From a checkpoint of a small mixture-of-experts model trained on Wikipedia.
Training: a variant of Muon for the experts, 268M tokens, 4372 steps.
Below are experts of layer 3 (counted from 0) of a mixture-of-experts language model. Rows are named down (a neuron's output weights, with its number) and show model dimensions 0-159. Each number is 128 + 32 x the weight over its row's rms, rounded and kept within 0 to 255.
Before each expert's rows: a language model's description of what the expert responds to. This comes from a sample of Wikipedia text that the model never trained on.

# expert 15
Description: Opening quotes and prefixes. Opening quotation marks after colons in album reviews, plus word-initial pieces like un, comp, re, fore starting longer words.
down0 [142  95 153 112  74  88 116 151 189 142 187 139  91 127 164 188 156 100 137 128  83 184 148 158  64  92 131 137 108 134 136 109  79  51  88 101 132 137 110 138 122 109 142  81 207  89  80 162  78 142 189 134 121 116 119 107  76 124 174 160 147 111 107  98 121 139 173 117 138 102 167 120 136 146  90 148 135 118 181 139 135  98  84  79 111  94  97  78 109 101 133  83 101 165  49 102 118 200 133 120 104 162 145 161 136 114  74 122 149 138 142  88 123  69 103 111 158 132 119 132 173 136 170 152 153 121 107  90 106 169 154 126 126 101 107 129 117 118  98  95 129  96 119 132 108 127  86 179 126 115 109 105 103 159  30  81 175 135 111 111]

# expert 4
Description: Mid-word pieces after onsets. Word-internal pieces following a short opening fragment like st, f, al, as in gunp-ow-der, st-up-or, f-ear.
down1 [ 93 157 191 186 122  70 110 134 123 137 154 109 135 179 120 148 110  67 135 169 172 153  99 140 162 122 138  74 115  93 110 130 108 149 160  99 112 163 132 112 130 164 116 130 102 170 131  64 182 197 175 168 106 141  96  87 141 134  96 160 167 107 110 107 131 149 138 125 200 154 110 128 127 140 122 151 132  26 120 153 140 137 134 127  99 158 123 132 154 115 103 152 113 150 174 132 177 149 178 108  93 114 123 123 104 118 132 107 103 109 175 156 135 126 106 134 140 159  98  90 114  54  89 150 151  99 184 115 105  70 129 106 123  82 164 144 144 144  41  93  91 189  36 113 138 104 118 166 179 160  72 132 174 101 140  96 119 145 142 149]

# expert 32
Description: Taxonomic and scientific names. Pieces of Latin species and genus names in taxonomy lists, plus brackets, hyphens and subscripts, such as -idae, -ensis, Puccinia pers-ica.
down0 [131 173 137 130  96  93 127 117 126 157 138 134  92 141 159 190 134 147 124 113 125 156 147 123 116  90 100 175  60 146  78  73  79  96  92 145 141 143 135 100 137 143 121 147 173 131 101 132 129 101 142 178 124 145  61 134  92 149  90 131 125 156 102 113 131 104 137 158 137 135 184 118 107 202  95 178 143 122 164  80  76 108  76  81 116 107 147 112  85  81  73 157 153 148  43  42 148 172 128 112  91  91 104 109 124 127 126 122 148 153  99 128  99  79 117 165 149 154 191 125 154 110 165 168 179 102 193 144 148 177 206 142 102 145 128 151 186 107 126 162 145 150 108 134 171 113 130 106 164 106 138 151 142 145  47 109 112 176 140 138]

# expert 24
Description: Romance-language name pieces. Word pieces inside French, Spanish and other accented foreign names and words, such as Cé-c-ile, Sévé-rac, L-uch-a, Jean.
down0 [195 103  65 104  79 140 126 104 155 125 165 135 111 148 129 153 156 175 167 139 115 195 130 117 101 108  92 113 164 130  71 147  89 103 110 113 173 139 162  61  96 171  98 140 188 140  72 159 127 135 121 171 164  76 112 151  86 120 166 159 134 132 159 101 100 117 143 116 124 163 158 148 157 109  77 153 132 202 181 113 134 102  83  77  99  86 141 101 114  74  99 103 144 156 106 104 116 119 144 122  77 111 121 135 108 123  59 139 151 114 124  71 129 121 174 177 136 114 197 109 121 141  66 190  98  94 139 127  99 115 153  93 143 148 131 114 167 124 162 108 126 104 140 100 172 135 110 142 133 117 101 158  64 166  23 149 158 134 117 124]

# expert 0
Description: Clause-joining punctuation, conjunctions. Commas closing appositives or phrases and clause linkers after them, such as which, who, but, and, although.
down0 [136 105 149 103 144  61 111 132 141 142 135 112 120 141 142 208 140 211 147 114 108 143 145 113 105  58 157 147 112 123  94  80 143  44  88 112 146 124 161 120  76  91 116  61 194 122 110 162 167 115 126 183 111 156 101  79 115 122 129 199  70 128 102 111 108  96 122 143  88 106 164 168 148 128  73 155 136  86 142 112 111 102  92  95 151 143 182 141 136 131 100  87 151 147  92 118 127 127 151 105 107 131 115 137 155  93 152 114  98 188 149  59 112 125  76  76 116 168 174  89 146 111 139 164  86 115  91 159 123 159 148 163 169  84 136  96 120 119 147 168 103 120  71 137 144 132  47 128 147 147 132 171  68 142 105  97 117 125 140 170]

# expert 7
Description: Census connectors and coordinates. Connectives like or, and, slash in census demographics and coordinate strings, such as Hispanic or Latino, degree/minute/second marks, and / separators.
down0 [178  93 158 155 137 143 143 103 131 139 147 119  88 184 136 168 127 153 119 125  71 114 156 123  57  92 126 116 150 152  64 102  93  71 132 137 112 113 157 131 120 162  90  99 140 147 118 112 163 175 173 107 129 169  79  92 107 116 152 176 104 119 115  75 103 147 151 170 114  62 109 130 162 132  97 183 155 149 194 104 142 134  62  65  88 121 145 123 127 106 100 151 168 153 128  93 114 110 147 159  58 153 128 169  56  89  93 152 143 120  99 107 106 109 116 108 137 104 178 102 161  83 220 178  89 184 174  52 144 109 138 120 155 105 137 159 119 163 117 158 121 125 141 114 153 113 112 116 171 111 115 102 118 155  91 111 153 120 141 198]

# expert 17
Description: Romance-language name pieces. Word pieces inside Spanish, Portuguese, Italian or French names and places, such as ñ in Español, Par in Paranaense, Sant, Gonz.
down0 [148  89  95 100  94 143 128 104 152 114 179 124 157 121 163 150 178 108  98  72 143 183 110 126  50 101 112 127 147 126  61 128 108 100 105 106 123 108  93 126 110 159 130 124 184 132  76 155 141 114 111 178 129 116  94 106  74 108 114 165 126 165 119  93  84 149 190 132  88  98 153 127 158 104  75 200 147  94 158  96  93 131  60 104 117 131 127  80 110 124  87  91 177 149  94 101 113 137  95 149  85  83 133 142 130 130  35 139 143 155 104 111 108 143  93 136 182 146 118 134 116 112 175 216 146 153 126 101 117 161 184 128 140 109  89 159 162 173 118 197 133 134 107 134 146 126  71 140 140  93 115 121 117 147  40 133 176 136 147 132]

# expert 31
Description: South Asian name pieces. Syllable pieces in South Asian, Filipino, Arabic and East Asian names, like Kum-ar, Bar-ang-ay, Khan, Raj, Hong, Tag-al-og.
down0 [143  94 159  87 124 119 110 124 151 214 154 110 129  88 135 161 149 138 145 149 105 121 144 159 115  56 140 157 114 146  82 123  86  71  60 112  88 136 118 135 109 158 122 119 146 121 106  91 149 143 137  87 128 130  98 117  82 157 121 194 110 128  66 109 116 108 199 143 132  71 144 132 202 173 107 136 131 148 157 141 112 124  91  94  87 134 103 169 123 129 108 113 178 126 113  96 110 166 142 131 124 115 111 114 102 129 115 132 158 101  79 108 137 106 196  59 116 124 247 114 157 157 176 158 144 149 137 120 155  92 114 156 130 146  69 206 127 141  91 148  93  76  85 114 170 112 139  82 139 118 111 122  95 127  37  93 135 116 134 151]

# expert 44
Description: Determiners and headings. Articles and possessives starting noun phrases, mainly the, The, his, their, especially sentence-initial The and == section heading markers.
down2 [149 141 166 135 150 182  46 113 115 114  98 131  89 124 122 130 160 108 144  95 130 131  82  78  89 157 162  96 132  79 168 134  67 176  85  51 113 152 107 122 130  65 160  97 117 140 158 120  80 124 119 127 167 131 155 113 158 150 118 149 132  77  89 129 100  92 146 122  82  98 174 160  91 114 152 155 133 195  72 127 125 125 122  76 141  96 128 136  78 102 112 201 165 134 143 108 144 152 149 146 132 136 129  69 172 201 106 125 174 139  96 178 102 170 144 149  90 138 140 150  87 136  81  61 132 123 176 172 130 166  72 145 167 136 132 111 165 109  92 112 105  93 109 101 142 148 128 144 215 106 100  96  97 145 128  87 133 168 152 118]

# expert 40
Description: Word-initial stems. First fragments of longer words after the, a, to, such as conv-icted, am-b-ition, prot, dev, rece-ptor; also However.
down0 [178  90 120 106  90  83 136 111 170 161 165 129 114  99 146 192 153  81 145 107  76 186 159 163 116 111 116 140 164 117  78 142 129  52 106 141 108 138 124 107 135  77 127 142 174 122  59 145 135  88 146 129 144 155  90 118  56 126 152 184 138 139 120  92 136 117 144 146 106 125 154 133 184 152 114 148 165 119 138 105  68 122  24 104 114 106 122  77  60 121 111  95 149 159  73 145 117 183 151 154  78 134 128 115 106 129  83 125 141 109 107 133 110 100 120 132 158 129 215  94 175 160 180 164 158 145 146  89 147 167 196  92 101 153  90 146 158 131 113 137 141 111 107 117 173 133  93 159 169 152  99 108 109 146  62 103 107 147 124 145]